config.yaml
n_experts: 64
d_expert: 96
moe_layers: [1, 2, 3, 4, 5, 6, 7, 8, 9, 10]
router_score: "softmax"
normalize_top_k: false
balance_loss: 0.0132
vocab_size: 11778
norm_eps: 1e-07
optimizer: "soap_variant"
beta2: 0.95
train_tokens: 274900000
max_steps: 7908
Below are experts of layer 7 (counted from 0) of a mixture-of-experts language model. Rows are named router (the router's row for the expert), gate (a neuron's input weights, with its number), up (a neuron's input weights, with its number), down (a neuron's output weights, with its number) and show model dimensions 0-191. Each number is 50 + 12 x the weight over its row's rms, rounded and kept within 0 to 99.
After each expert's rows: "gets" lists some tokens that make up at least twice as much of what it gets as of all text; "comes before" lists some tokens at least twice as common just after its tokens as in all text. This comes from a sample of Wikipedia text that the model never trained on. Tokens count by the router's weight.

# expert 9
router:18 58 51 42 31 61 64 57 44 49 65 39 70 31 37 68 46 38 55 51 42 62 51 51 54 35 35 55 31 52 65 56 38 53 45 73 47 70 48 55 59 67 71 23 43 61 51 58 38 50 49 38 50 73 54 50 55 43 55 53 66 57 55 51 31 53 53 56 62 24 55 36 65 35 57 49 76 34 42 42 50 34 68 53 49 29 56 41 23 50 62 40 39 60 72 55 50 35 50 47 55 35 57 72 64 62 63 60 57 47 58 42 68 46 37 33 46 55 55 33 52 48 58 72 57 63 64 45 42 54 77 47 56 37 40 53 53 64 45 23 66 43 56 49 58 36 51 27 62 62 62 49 49 63 45 51 37 57 76 56 49 47 44 44 55 41 62 52 55 55 47 49 68 60 36 72 51 58 70 75 54 42 43 40 43 65 46 57 71 48 66 59
gate0:51 35 53 35 46 51 13 45 36 70 43 53 42 35 33 55 56 50 69 65 45 35 47 57 35 50 67 60 38 49 41 51 45 50 44 77 53 48 45 53 27 51 43 34 49 41 47 38 54 57 70 43 53 66 25 45 39 36 59 33 30 41 60 48 30 39 53 52 60 39 39 49 77 63 40 64 49 41 53 44 40 58 39 40 67 58 55 38 40 71 52 45 54 48 58 61 29 43 63 53 45 43 46 54 43 74 55 50 51 60 32 60 35 37 56 55 39 58 51 47 58 75 79 64 39 19 58 49 66 20 82 63 63 44 46 49 46 53 58 35 59 61 53 39 83 52 59 47 61 62 68 41 67 62 57 54 55 44 53 63 32 40 55 47 44 60 39 65 61 45 44 58 60 44 58 67 66 66 50 56 60 48 60 49 43 49 61 43 53 38 38 36
up0:67 38 56 42 60 45 81 43 52 30 68 42 66 61 66 48 46 50 50 40 47 68 49 41 74 47 48 48 40 43 53 53 43 38 35 45 40 62 72 66 51 42 41 70 50 64 54 55 38 47 43 62 45 32 73 40 67 72 43 53 76 52 34 52 57 46 41 54 26 51 66 58 39 43 55 42 45 65 44 52 47 46 62 69 53 41 52 57 63 36 48 36 54 44 48 43 73 61 43 46 46 62 40 45 34 29 45 46 44 38 71 43 41 56 58 39 56 32 34 59 58 31 38 39 71 87 43 57 42 71 35 56 52 53 45 40 61 47 37 47 41 51 56 75 40 40 30 41 42 45 40 53 36 50 34 27 33 52 45 56 45 69 47 34 56 37 48 43 43 62 58 35 45 79 51 36 35 33 41 34 40 50 30 54 51 43 36 47 62 67 67 57
down0:58 45 65 43 60 56 45 56 39 27 40 33 54 55 53 40 69 49 44 59 35 57 36 53 62 33 74 46 44 51 30 75 59 50 42 51 38 55 60 52 63 51 52 52 42 67 47 40 59 35 41 47 44 72 42 48 34 43 31 48 45 44 77 33 66 51 43 49 45 63 63 51 50 46 67 43 48 52 48 57 26 49 42 34 41 77 67 67 48 60 68 53 49 28 41 66 58 47 52 53 44 88 37 61 74 57 56 57 49 48 35 36 57 39 61 46 49 68 59 50 60 54 53 50 38 47 50 33 32 56 41 39 34 49 47 50 42 65 56 49 57 27 58 30 52 51 48 64 53 67 54 67 51 48 60 33 49 44 30 51 51 68 51 59 33 34 43 33 76 70 65 45 49 80 65 44 35 40 59 59 65 49 47 53 43 65 51 19 43 53 64 68
gets: " ", "9", "1", "2", "–", "8"
comes before: "6", "7", "5", "8", "4", "9"

# expert 42
router:59 53 65 29 61 59 68 47 63 52 52 53 50 54 68 63 53 70 46 45 54 42 34 44 68 65 31 49 68 53 43 40 49 32 51 32 26 49 51 37 43 45 54 41 60 35 44 27 60 65 53 50 60 42 65 41 54 53 61 57 64 51 76 55 58 28 52 41 50 72 45 74 40 55 53 65 58 53 54 40 59 45 46 58 45 35 64 75 41 43 54 51 19 40 49 58 53 55 32 66 58 45 44 42 49 36 39 84 28 53 38 57 59 44 55 79 53 69 35 56 66 29 63 44 39 49 54 59 48 40 67 52 66 46 65 43 42 40 51 51 43 72 38 72 41 61 37 49 50 69 47 60 23 57 48 59 62 60 38 44 68 43 67 55 32 32 51 72 43 58 40 63 58 43 59 64 44 66 30 41 53 45 68 57 41 47 45 47 61 58 62 44
gate0:42 64 47 36 58 57 47 61 47 56 45 45 47 51 62 30 50 61 56 37 60 56 42 43 39 52 41 54 34 62 57 37 46 42 49 44 60 53 44 56 37 41 60 49 37 58 53 44 38 62 27 46 41 38 28 58 60 31 72 21 44 62 58 72 83 64 43 52 41 40 57 63 52 49 36 70 58 46 58 57 55 63 63 32 32 41 48 50 34 32 55 34 53 55 54 52 33 37 67 65 45 33 72 49 66 50 35 59 48 52 43 30 66 52 35 45 45 42 56 44 64 38 82 62 61 51 40 84 52 62 21 46 61 59 40 48 51 28 49 58 42 51 50 52 63 37 43 91 36 57 44 58 32 36 41 54 44 63 30 48 53 54 48 38 41 47 36 35 30 50 51 76 64 39 37 51 67 45 51 53 40 46 51 57 59 29 57 49 42 50 54 57
up0:58 40 43 36 34 37 52 54 57 53 61 62 43 43 44 66 43 46 47 68 49 52 68 52 52 48 59 56 48 66 49 73 55 64 57 72 34 46 52 59 59 41 37 53 60 55 45 57 59 45 70 68 63 48 57 38 36 60 41 72 38 40 39 31 30 48 75 45 47 59 44 56 48 48 62 26 46 51 48 37 43 41 41 51 52 52 39 57 62 63 44 67 47 54 48 59 74 66 47 21 34 62 48 53 42 52 63 62 65 66 51 80 34 53 62 56 39 50 34 54 44 54 30 51 57 60 47 24 57 50 79 49 36 43 65 56 71 53 32 50 69 57 55 54 44 69 58 14 83 51 55 42 63 58 51 37 72 53 70 45 59 44 39 67 38 52 63 61 57 33 40 49 34 64 50 47 33 67 52 50 46 49 62 45 27 65 53 61 67 44 45 49
down0:29 38 51 90 62 57 59 48 41 56 31 62 53 44 53 35 61 59 37 53 60 50 43 47 46 65 57 42 59 59 50 42 89 63 63 43 49 52 64 51 69 51 63 52 45 61 46 40 41 52 57 45 30 60 49 62 37 66 46 33 20 70 43 59 52 49 52 60 48 38 44 49 65 61 27 43 40 44 55 78 56 52 58 31 57 27 53 25 43 58 58 51 31 55 38 39 39 44 59 62 59 57 47 39 71 55 56 50 70 47 49 53 62 46 57 69 73 37 33 65 70 47 51 65 65 59 67 54 30 42 58 59 66 35 43 48 65 38 53 58 81 54 52 41 55 50 33 61 45 65 44 58 54 64 44 29 45 53 62 34 50 50 60 70 58 25 44 59 30 50 42 39 37 51 48 65 50 57 54 42 45 54 39 46 60 27 41 51 53 49 38 50
gets: ".", ",", " the", " of", " that", " The"
comes before: " the", "\n", " The", " he", " He", " In"

# expert 26
router:45 62 49 46 52 74 62 46 87 57 43 54 91 48 49 67 46 57 35 50 55 45 52 47 49 61 68 54 44 50 41 39 32 34 49 42 43 35 46 44 31 47 43 70 53 63 45 70 37 82 41 42 40 37 57 22 24 46 63 59 45 50 46 59 50 24 64 57 42 53 47 39 52 43 52 64 78 40 55 50 52 48 47 52 54 38 59 67 54 55 70 77 42 38 10 58 69 46 50 53 55 62 43 53 44 47 39 42 46 42 25 53 35 52 39 80 40 60 38 30 43 43 55 31 55 60 56 47 55 31 33 47 50 56 58 58 36 71 54 50 53 69 47 48 51 54 34 62 34 43 60 46 45 58 47 39 40 46 41 50 42 53 52 32 54 46 43 46 50 47 62 55 46 69 51 50 34 71 32 52 48 52 47 42 54 51 67 69 57 55 36 46
gate11:45 40 60 50 57 52 48 64 46 50 42 52 44 47 28 29 68 51 56 59 64 43 78 47 57 36 46 46 78 40 65 50 53 71 62 45 42 37 44 50 32 40 49 54 37 47 40 62 56 48 47 53 41 32 41 53 49 36 45 53 46 67 51 56 47 48 64 48 43 49 46 49 47 61 36 45 76 60 45 41 67 63 36 42 40 62 47 46 78 56 47 66 42 47 26 52 46 52 31 43 56 38 69 51 65 57 47 40 48 43 52 50 68 26 42 46 51 41 45 53 27 46 62 31 28 60 52 61 47 73 55 37 35 61 39 41 91 37 40 61 74 72 39 43 48 20 51 45 58 40 48 49 31 73 56 65 69 59 56 52 57 54 41 28 46 52 64 71 44 56 56 62 45 35 28 53 43 55 57 55 55 44 43 42 49 59 51 52 28 79 72 64
up11:58 75 44 36 39 44 56 37 40 45 42 33 49 56 66 59 39 48 46 42 40 49 45 54 54 46 44 46 30 72 32 51 56 36 50 51 49 53 66 58 69 50 35 55 56 53 61 42 54 55 51 47 48 63 65 57 64 71 54 42 58 37 54 46 61 52 45 41 62 64 56 64 55 40 50 78 34 41 75 52 38 37 72 51 65 50 45 51 26 37 55 23 55 61 77 48 44 51 52 37 41 53 38 50 35 71 40 75 42 51 48 42 38 54 76 46 34 62 41 56 70 51 25 68 75 48 56 44 43 18 47 48 66 45 56 58 18 47 52 44 39 30 54 60 52 78 46 47 57 52 35 51 77 35 44 49 50 62 41 54 40 48 71 70 61 39 41 31 52 48 62 38 63 50 52 46 51 33 38 43 58 40 66 57 54 44 48 69 57 29 47 39
down11:63 54 62 64 38 54 62 48 69 35 23 57 51 54 50 45 64 55 49 55 66 18 33 36 64 48 37 32 30 53 64 47 55 53 37 57 46 52 38 62 75 64 31 30 53 59 63 38 47 56 54 41 56 73 49 49 46 49 25 40 38 44 43 42 38 60 42 40 65 47 68 56 68 60 59 39 60 56 60 83 33 50 59 61 42 53 40 46 39 56 59 54 48 40 39 59 66 53 44 61 37 39 42 45 38 27 47 67 19 46 69 41 51 60 59 76 53 52 47 23 34 27 60 50 61 59 65 51 53 41 52 55 62 56 66 47 33 46 38 44 48 56 43 46 33 55 58 50 42 64 70 56 64 43 43 51 58 64 41 59 40 45 27 69 50 63 45 28 37 43 35 47 54 53 25 49 57 64 46 49 55 38 60 62 56 52 53 45 34 25 47 54
gets: ",", " and", "),", " which", ";", " that"
comes before: " and", " the", " which", " but", " a", " who"

# expert 32
router:55 45 39 42 46 61 57 71 57 46 58 44 42 42 49 55 58 55 35 57 35 76 49 53 67 40 56 62 49 54 69 40 39 43 36 80 41 64 38 58 38 67 53 29 41 32 41 62 45 46 47 40 34 52 70 57 37 46 53 63 59 60 62 18 45 39 32 69 58 21 52 29 66 47 48 48 66 63 64 49 55 55 64 46 59 42 57 50 49 57 55 46 39 73 72 66 45 26 53 48 59 41 43 67 44 49 15 54 41 39 59 48 66 47 34 51 49 38 53 40 48 35 61 63 52 60 44 59 49 58 55 57 50 51 49 57 36 67 48 33 60 36 53 56 64 66 46 42 48 40 56 27 53 43 40 62 37 51 62 62 64 41 72 25 55 36 54 55 79 65 62 47 82 67 52 64 54 40 30 65 50 36 43 61 32 46 39 50 58 48 45 46
gate0:43 38 65 45 44 27 44 54 33 37 53 38 45 54 49 23 41 41 26 56 66 40 41 66 44 64 56 49 49 58 40 50 53 43 50 48 51 48 56 64 62 57 43 44 35 47 49 38 45 59 36 56 64 50 25 84 33 42 61 54 60 69 43 34 21 62 41 38 42 35 29 74 53 52 57 34 54 67 44 45 42 44 43 51 41 47 67 71 38 49 50 57 43 57 66 58 73 34 69 38 56 59 44 50 70 63 42 50 42 61 62 56 50 67 38 32 54 36 60 65 50 49 54 56 38 25 67 60 52 38 38 59 49 46 39 45 54 52 42 46 65 58 58 53 38 49 68 70 52 40 52 65 39 50 44 42 62 50 57 50 69 49 67 23 44 48 70 37 52 33 48 47 59 83 54 45 57 60 59 41 75 69 53 55 35 64 77 60 39 39 51 65
up0:67 64 40 56 48 56 50 36 70 57 57 62 70 46 51 72 52 63 73 40 32 65 54 34 69 36 55 63 53 46 68 43 48 62 48 60 48 57 48 51 49 42 51 63 66 49 43 59 62 56 63 41 29 50 66 22 68 44 46 47 33 38 56 72 80 45 55 57 57 63 65 24 46 43 33 57 49 33 48 62 53 44 50 47 65 54 34 30 57 50 61 42 56 44 39 47 36 56 38 67 53 45 56 57 33 52 50 42 48 32 42 52 44 38 55 59 40 59 39 29 60 55 41 36 68 76 44 37 57 73 65 31 50 60 67 53 52 42 68 52 44 33 46 52 58 38 36 27 53 57 38 33 51 50 53 55 35 46 53 47 42 56 32 74 54 57 37 61 44 70 59 48 44 24 52 49 31 31 44 63 35 19 51 36 61 39 34 39 57 60 54 43
down0:52 57 49 55 46 47 58 55 24 34 51 60 36 45 53 46 42 25 41 58 65 84 54 51 54 37 30 75 26 52 54 48 39 54 61 58 51 49 52 58 57 45 35 43 53 54 43 46 44 61 51 74 64 42 40 47 54 56 48 75 51 25 47 45 49 52 40 41 58 64 23 61 72 54 45 23 41 48 48 21 47 38 58 62 35 45 48 66 67 38 48 29 44 71 48 57 72 69 41 46 49 25 58 54 37 46 39 22 47 38 49 43 48 72 41 54 57 36 77 31 39 47 58 51 37 36 72 52 51 55 60 53 40 44 44 54 44 43 49 57 73 72 50 51 41 56 56 46 43 61 47 53 82 47 35 58 51 43 56 38 59 48 52 57 50 49 65 40 46 26 55 49 64 38 42 44 53 41 70 55 66 46 61 69 54 71 46 63 38 40 53 38
gets: "1", "9", "2", "0", "8", " "
comes before: "4", "3", "5", "2", "6", "0"

# expert 27
router:42 55 28 49 45 64 41 46 63 51 48 48 58 52 52 46 37 56 18 56 49 42 51 66 36 38 50 62 40 52 35 49 36 46 26 48 53 34 50 59 36 46 39 78 55 55 51 54 35 50 48 64 70 45 45 45 30 58 67 56 55 66 33 49 56 18 59 59 47 54 28 54 56 35 37 70 72 55 60 60 37 39 50 68 41 30 52 62 47 54 63 69 59 64 14 55 77 58 56 59 42 61 46 41 46 66 51 60 58 51 40 46 49 53 51 76 31 40 41 64 48 31 85 44 45 44 65 59 49 27 20 50 48 50 64 56 32 29 55 48 53 64 47 42 53 52 37 44 29 45 59 31 46 56 45 48 32 53 53 51 43 56 42 54 57 50 44 61 47 62 56 49 62 65 33 45 30 69 50 50 45 30 41 37 55 60 50 47 49 36 31 43
gate11:29 43 55 59 45 53 55 40 47 52 44 37 48 37 27 55 46 39 54 52 48 53 39 28 33 38 50 40 61 39 46 45 46 53 62 48 65 39 41 56 44 39 29 56 49 70 50 74 54 55 69 67 60 63 61 26 75 47 56 29 45 31 55 65 53 38 52 67 52 58 74 49 47 45 55 39 68 63 39 63 52 71 44 41 58 27 48 51 44 30 58 25 54 47 64 30 52 35 69 69 35 30 42 63 57 59 43 44 37 65 42 45 57 41 56 47 45 54 49 25 56 27 48 63 43 54 65 41 66 51 80 66 62 56 57 36 56 62 65 55 53 56 57 66 57 58 56 51 33 42 57 52 48 63 48 46 55 59 46 33 62 67 37 62 46 45 42 45 55 65 32 57 65 60 53 51 55 51 38 65 28 48 54 10 38 48 45 54 56 52 22 65
up11:43 57 73 45 30 52 43 54 60 50 46 42 25 48 35 49 50 48 47 46 63 70 48 19 47 42 59 40 49 56 40 57 49 66 44 37 32 46 36 61 47 54 46 64 55 71 54 88 67 56 68 48 34 54 31 23 59 42 41 33 45 46 46 25 52 56 60 56 31 38 54 53 60 57 46 70 42 67 71 62 62 56 55 37 59 49 37 64 67 38 59 38 37 42 38 38 46 39 82 53 52 46 39 48 38 55 66 53 46 52 52 58 49 58 32 29 42 54 51 52 44 58 49 50 56 28 47 43 67 39 54 65 44 53 46 51 52 52 55 65 30 44 41 56 42 61 56 72 28 46 61 80 52 67 57 58 50 33 51 44 42 69 61 67 61 67 52 58 57 50 54 44 54 54 59 76 70 50 31 49 33 43 65 23 39 57 51 37 60 62 37 50
down11:60 49 42 67 40 54 54 51 39 55 42 24 64 56 34 46 57 40 55 48 53 67 42 51 26 59 34 61 50 52 38 47 32 59 46 50 48 77 62 62 63 57 71 69 39 37 35 15 46 49 58 45 57 45 44 54 63 48 61 29 34 52 49 40 54 57 40 40 62 52 46 52 61 49 44 53 64 68 48 64 53 55 56 13 48 38 63 47 43 53 36 41 40 48 45 41 36 55 48 90 62 47 70 46 18 72 54 39 54 46 36 50 44 54 37 58 40 58 63 50 64 60 45 44 43 74 54 46 44 66 35 38 43 81 50 51 65 44 41 53 58 44 45 56 36 68 50 52 51 49 53 60 41 37 45 61 68 53 50 30 42 47 54 52 70 61 35 31 45 49 38 47 60 77 65 39 60 51 52 55 60 39 48 59 67 31 55 36 42 40 38 80
gets: ",", " |", ":", " in", "),", ";"
comes before: " ", " and", " which", " \"", " a", " New"

# expert 51
router:54 50 44 42 38 77 58 46 62 42 76 48 63 49 39 38 47 41 72 65 57 58 61 59 51 51 66 61 33 50 75 75 47 52 34 65 38 50 42 52 51 40 64 19 59 54 61 80 32 66 54 44 51 57 68 45 64 49 60 49 57 32 41 39 55 55 41 51 47 15 67 27 49 52 46 42 71 34 26 32 44 30 43 59 46 57 54 48 37 60 48 59 46 31 66 57 68 44 62 57 46 41 59 63 62 54 34 60 47 40 57 31 57 68 51 32 42 43 52 41 57 35 44 44 29 64 46 57 33 50 74 34 44 51 54 66 50 41 48 43 48 44 58 70 46 42 44 48 59 56 49 52 56 47 36 45 57 58 62 49 48 52 46 40 62 28 34 54 40 51 60 46 31 59 36 58 49 42 60 63 59 50 52 36 43 60 37 81 61 48 25 71
gate0:53 41 63 75 57 44 63 56 42 36 56 58 58 63 51 58 55 41 47 45 52 35 70 46 52 55 42 47 60 56 51 47 50 76 61 54 34 46 46 61 39 42 66 42 69 47 30 53 45 52 47 35 83 60 65 46 51 73 61 37 33 60 41 32 38 49 32 64 35 26 59 70 47 13 49 42 40 43 51 33 60 59 56 50 42 49 37 49 31 40 37 50 57 59 27 40 54 57 60 32 36 48 54 38 53 56 46 53 42 69 47 64 45 41 56 59 50 51 56 49 53 29 44 44 14 28 45 45 50 54 25 37 58 37 65 64 70 49 45 44 65 56 57 58 48 49 47 37 15 42 63 34 38 55 50 52 71 29 38 52 46 38 40 36 30 42 56 62 46 58 62 60 51 45 48 57 71 37 47 56 58 32 44 53 28 59 46 49 59 42 35 65
up0:45 45 59 50 62 44 34 53 42 59 57 30 59 44 78 60 27 60 68 76 47 47 70 41 56 30 59 42 49 60 63 70 36 55 35 44 57 77 36 61 60 36 31 64 43 52 48 35 56 57 35 49 37 50 51 54 63 48 50 74 24 51 55 42 54 68 53 35 62 30 48 54 63 47 66 57 44 43 53 44 54 49 47 64 30 59 43 57 53 47 46 37 40 35 55 52 50 37 74 49 65 46 40 57 40 50 61 48 62 68 48 48 46 57 64 55 53 55 49 14 66 52 48 47 67 53 68 75 58 58 33 48 40 69 40 57 44 61 40 58 55 78 67 64 44 26 53 67 53 77 35 43 31 23 61 77 45 45 37 36 65 66 46 53 57 48 64 46 47 39 41 52 59 48 46 52 58 61 50 60 60 43 52 51 42 49 60 71 40 35 48 54
down0:32 63 42 47 49 50 51 48 47 58 54 50 49 53 46 44 31 54 46 68 34 44 45 43 48 43 28 46 51 64 58 54 43 25 30 73 54 52 62 51 42 33 38 64 31 40 53 54 32 58 45 58 59 87 40 52 53 68 53 37 54 50 55 57 52 55 71 46 75 39 39 59 38 48 60 38 56 61 39 51 42 43 60 71 56 68 71 41 76 34 58 66 59 54 62 51 55 61 50 39 47 58 54 41 36 68 66 65 59 46 62 61 62 68 53 58 42 57 75 39 67 73 60 54 41 42 43 39 55 82 56 60 44 46 40 62 34 63 50 64 55 41 32 49 31 58 57 49 59 59 57 39 55 44 51 44 59 57 52 61 65 40 60 62 50 61 62 56 58 41 34 47 40 46 14 45 57 20 56 63 56 61 68 43 22 75 51 61 54 42 51 52
gets: " ", "–", " (", " +", " $", " −"
comes before: "2", "1", "3", "4", "5", "0"

# expert 31
router:60 47 57 38 42 65 65 64 44 60 53 47 55 31 32 59 42 40 40 57 51 41 39 50 71 32 43 71 36 65 66 53 39 37 26 64 51 55 48 70 57 52 53 25 55 60 54 44 38 41 64 60 53 41 51 40 42 22 64 47 57 64 49 49 52 53 48 63 38 52 57 54 64 43 69 54 46 64 38 32 67 52 57 77 54 37 57 33 49 55 48 74 52 70 40 54 39 55 50 37 44 26 30 53 57 56 51 66 40 28 57 62 44 38 45 46 73 42 42 52 45 24 72 49 50 68 50 57 46 45 71 36 68 23 54 43 39 64 35 40 69 57 41 38 45 50 55 26 49 46 52 39 77 51 54 34 47 62 59 52 42 54 52 60 65 47 58 50 44 64 70 52 60 57 34 70 45 57 63 36 61 29 57 68 45 58 33 62 55 64 58 70
gate0:44 51 65 65 49 50 46 37 37 51 44 08 43 33 40 64 62 45 40 63 40 48 33 61 55 67 61 40 40 58 53 49 66 58 57 60 51 55 57 57 41 68 31 37 44 39 27 44 56 50 67 39 38 51 28 39 60 36 46 26 53 45 54 55 67 51 61 28 39 26 60 35 51 51 42 53 44 68 40 50 72 54 42 50 32 41 59 62 43 47 62 56 60 57 56 72 36 58 41 46 62 35 61 59 48 46 43 50 51 49 66 52 32 37 46 57 25 29 52 49 44 43 57 31 40 38 51 62 65 43 65 72 38 49 44 33 54 66 20 44 51 52 40 71 29 48 65 42 43 59 43 62 48 45 51 47 62 57 51 53 60 52 27 65 40 69 69 62 65 53 52 45 56 47 44 67 57 74 49 29 32 52 30 42 37 55 35 27 46 41 58 48
up0:67 51 50 42 52 55 61 60 55 52 58 76 59 65 57 24 29 54 46 34 49 47 58 49 52 35 36 80 62 69 49 47 38 37 52 56 49 42 46 29 48 34 67 57 63 41 71 42 39 55 27 46 53 50 64 51 47 59 80 61 40 57 54 56 49 49 44 52 66 68 40 70 38 51 61 54 58 17 49 54 43 44 66 54 64 37 34 49 47 40 47 29 40 50 55 53 55 43 38 64 52 56 41 35 36 48 45 54 42 48 43 48 46 67 64 53 89 52 63 58 55 43 46 68 47 63 43 57 46 51 29 41 53 35 59 49 42 22 70 58 42 43 69 29 65 36 33 57 49 51 40 34 42 47 66 54 38 41 59 48 49 50 68 41 59 26 46 29 54 26 44 42 55 60 59 38 51 28 51 62 64 41 74 46 62 59 57 62 67 53 55 62
down0:78 52 64 58 53 27 55 48 36 50 74 51 58 21 36 27 45 49 50 53 64 39 40 45 26 52 68 33 43 53 40 34 42 56 65 45 52 58 29 39 56 64 53 16 36 41 49 69 53 47 57 30 43 66 58 41 60 41 34 54 43 61 46 67 70 58 44 55 54 34 62 52 43 55 45 21 47 56 63 46 74 40 28 50 44 59 74 45 48 35 55 71 39 40 58 43 60 55 74 50 68 54 55 55 53 44 49 63 67 42 43 44 63 38 38 51 31 58 55 64 30 45 43 46 56 52 23 56 77 43 58 46 54 55 47 36 67 76 46 50 54 62 76 43 34 38 55 53 53 59 48 51 48 71 51 46 61 59 45 50 48 61 47 55 53 44 56 68 32 49 49 38 57 37 53 62 50 45 57 63 64 47 63 64 37 23 58 43 44 47 52 46
gets: "1", "2", "9", "_{", " (#", " mid"
comes before: "9", "0", "8", "1", "7", "2"

# expert 56
router:58 63 61 45 61 56 51 57 40 65 45 35 34 52 49 55 61 71 42 35 35 43 23 72 54 62 40 54 52 62 56 58 38 29 50 48 49 35 51 46 38 60 63 37 52 47 67 54 58 33 58 48 50 48 49 59 41 54 64 65 63 59 53 53 37 29 57 52 53 44 63 36 51 34 53 65 55 52 69 54 77 52 58 56 58 37 30 41 40 49 54 64 60 67 29 72 21 45 35 40 46 29 31 50 57 42 34 69 49 37 39 41 36 54 69 55 66 33 54 59 42 37 54 47 65 63 36 52 50 61 65 61 71 29 54 28 51 61 46 47 70 43 49 53 37 64 90 40 50 46 70 47 53 68 63 36 60 53 48 58 36 71 49 52 53 37 46 57 51 76 50 26 43 70 47 56 50 65 55 41 51 38 61 58 59 72 35 63 45 47 45 52
gate0:23 26 28 59 54 36 53 51 35 48 46 78 50 47 37 50 50 52 62 48 53 56 39 50 56 32 43 36 52 54 55 46 39 43 63 63 69 52 55 27 45 57 58 33 55 48 63 57 51 36 44 48 59 39 50 44 59 81 48 41 48 65 45 53 51 52 24 23 53 49 49 72 64 26 41 47 42 51 66 36 55 57 49 56 54 46 48 44 58 55 34 40 54 55 60 70 42 60 59 51 46 54 43 46 59 42 46 35 52 51 51 48 47 23 46 54 61 57 33 54 62 44 36 42 53 61 49 52 47 61 48 49 38 54 50 43 65 39 41 75 39 45 57 43 47 38 64 56 67 45 32 18 52 28 28 66 57 38 60 39 40 49 51 39 63 29 49 44 40 22 40 34 42 49 40 62 42 47 29 57 39 42 08 57 66 70 42 68 69 66 71 50
up0:47 39 60 58 60 37 54 49 36 53 50 68 44 64 32 59 51 34 50 47 50 34 71 41 33 57 24 54 56 60 58 41 65 57 53 64 44 58 44 42 40 55 64 45 56 48 51 31 50 38 68 49 45 64 64 34 78 85 59 58 42 62 42 51 47 53 31 41 41 60 61 51 52 32 50 52 51 31 60 53 75 49 60 23 63 25 41 39 40 65 26 45 37 52 52 40 61 56 51 63 57 33 40 67 48 34 43 41 54 54 26 40 46 63 43 63 58 47 39 49 42 53 47 57 40 73 47 40 54 65 47 36 44 56 52 46 49 43 65 71 45 46 44 31 68 48 61 67 60 56 39 55 66 45 42 51 64 35 52 40 65 63 20 50 66 48 63 53 56 31 59 50 55 68 34 52 44 71 46 71 65 39 49 65 46 60 50 68 63 54 82 51
down0:65 50 56 39 47 53 27 53 58 48 26 49 47 32 58 59 64 36 35 47 45 55 76 50 49 59 33 41 56 41 38 49 29 61 28 51 50 46 53 65 37 51 46 44 53 66 31 53 19 55 54 39 48 42 68 61 38 68 60 42 49 42 43 37 51 54 48 55 57 51 28 53 41 36 51 65 54 51 38 34 57 52 67 51 58 57 34 46 53 59 52 71 42 47 61 41 46 42 64 31 61 34 26 25 54 45 22 37 30 53 47 62 41 71 58 73 54 70 71 59 72 44 41 50 57 60 48 60 73 41 39 47 55 44 49 56 42 56 36 30 42 65 63 44 58 48 68 41 50 56 61 47 54 39 29 71 43 44 62 66 57 62 70 53 46 43 67 57 56 83 46 69 69 39 41 48 55 60 40 41 49 57 54 42 29 47 58 76 50 54 57 62
gets: "2", "1", "0", "3", "5", "9"
comes before: "0", "9", "5", "8", "3", "7"